Experts of a small language model: a variant of Muon for the experts.
Below are experts of layer 4 (counted from 0) of a mixture-of-experts language model. Rows are named router (the router's row for the expert) and show model dimensions 160-239. Each number is 128 + 32 x the weight over its row's rms, rounded and kept within 0 to 255. Numbers have three digits each.
After each expert's rows: a language model's description of what the expert responds to; "comes before" lists some tokens at least twice as common just after its tokens as in all text. This comes from a sample of Wikipedia text that the model never trained on. Tokens count by the router's weight.

# expert 14
router:119124138100174161155143084127165115139124147180084132178099128229157115172132133178107079167092161161138114129130143144153118112167178152138112075065174149074134094135129162167141106105144128156140111183165131133131124144139127087144173118
Description: Closing suffixes such as plural s, -ation, -ity, -ology, plus closing parentheses, quotes and == heading markers (representation, statistics, History==).
comes before: "\n", ".", " of", ",", " and", " in"

# expert 1
router:046069177095156097188167115087105158170142134161061136115150126104149069107132112160159106131161158220101125119145223122120101137189127126127109039060160122133138126137126125157165169166110139167091111183125135152140110118204080077146148167
Description: Digits and time or count nouns in scores, results tables and dates, such as years, season, day, 0, –2, Cup.
comes before: " |", ",", ".", "–", ";", "–1"

# expert 43
router:069106152109166093170094132091138115146143112150088129149154112118154110134139109139162122105107149140147095132177145148127130108165104175140147083045154171122157124112111146173111125208097129145101098117187082168146118151158101159126122136
Description: Consonant-vowel syllables like ba, bo, Ro, Sa, Ca, often starting or inside proper names: Ra-bo-bank, Ra-ba-t, Sgar-bo-ssa, Samarra.
comes before: "s", "y", "b", "w", "t", "th"

# expert 36
router:119134145074179109117149134106188085162132143165130142134150127144191094121179081170111131121106141174139103052156135149120134101137093151178121137148087147116173144124102144140133134212094115170134076188161138110090100122137135108168167133
Description: Commas and function words like of, and, in, for, from between phrases, as in Sean Cooper of AllMusic, Ministry of Industry.
comes before: " the", " and", " a", " which", " 19", " he"

# expert 47
router:096067120064104127115142122133160141160165177155134193197085130128118127150109118101122118167128117135088125083138142138158169115141090110168080091117145173102143135138054158170210200193113151170118098180111094206075120158127124105175173137
Description: Relative pronouns, determiners and modifiers after the or a inside clauses: that, which, other, one, different, plus dollar signs.
comes before: " ", " of", "ly", " than", " time", " is"

# expert 23
router:127075166155184142169191105113115081149161137129142134111115127175135109128154061144125161144166171139086123079112149164124115101121094143114120115130121142113127118079100174165171169119151147122140016131125136135098121157179125122175134124
Description: Word-ending suffixes completing verbs and adjectives, such as -ing, -ed, -ive, -able, -king, plus the word of.
comes before: " the", " to", " in", " a", "ly", " by"

# expert 34
router:093070167117154103115184114131132101134153172171125140138133117162149106120082129120120106144138203115142143133128157138109133123128140113124147133101183181125159150084042160197159159156128127123115090098124090166071112173141139091119153156
Description: Words and pieces about places, buildings and transport: area, north, station, village, km, town, rail, population, located.
comes before: "s", " of", "way", "er", "ing", " in"

# expert 37
router:078137171156156133144112119128119143143138132181096159124109162178140133110123067157183118130134126189118128126129159138124150125150119184190096127111180157099160078144137159169185117120053158168117054174111134109110106144166128098129172104
Description: Pipe separators in tables, plus pronouns his, her, him and past-tense verb endings in biographies, e.g. join-ed, gradu-ated, back.
comes before: " ", "\n", " to", " a", " by", " the"

# expert 26
router:098084171096146082198171111157154153130152133162134150125093135170151153143166135217148129143117153194162107122173111146095130095130130164120061066050127187079129152069093162138187139128106118117120107154112144129112100167171110136138134122
Description: Nouns and verbs in election results, awards and list contexts, such as election, result, ballots, list, vote, award, appear.
comes before: " |", "s", "ed", " of", "ing", " in"

# expert 30
router:128091144112134092194113133088157117142179164164031188135165051137136109196131099107200097129094174134146117098161172171157105148172132135149072048021102127096137092101105110149137139166134118129125114174148095130036095142167149106133120171
Description: Table pipes, line breaks and header abbreviations in sports and chart tables (GS, Points, Postseason), plus country names starting rows, and "so".
comes before: " |", "|", ";", "R", "A", "|---|---|"

# expert 33
router:109068154104164083137202125090120109206183125182108129157173168149174133118140097173137115047175188191076116122140132144125079114151141134161075141075177147122131105186056171183099158122133210126101101145121118168115113171175131094133098103
Description: Syllable rhymes after an initial consonant, such as ill, ock, ell, ack, und, e.g. h-ock-ey, b-ill-ion, h-ell-ish.
comes before: "s", "ing", "ed", "er", "en", "e"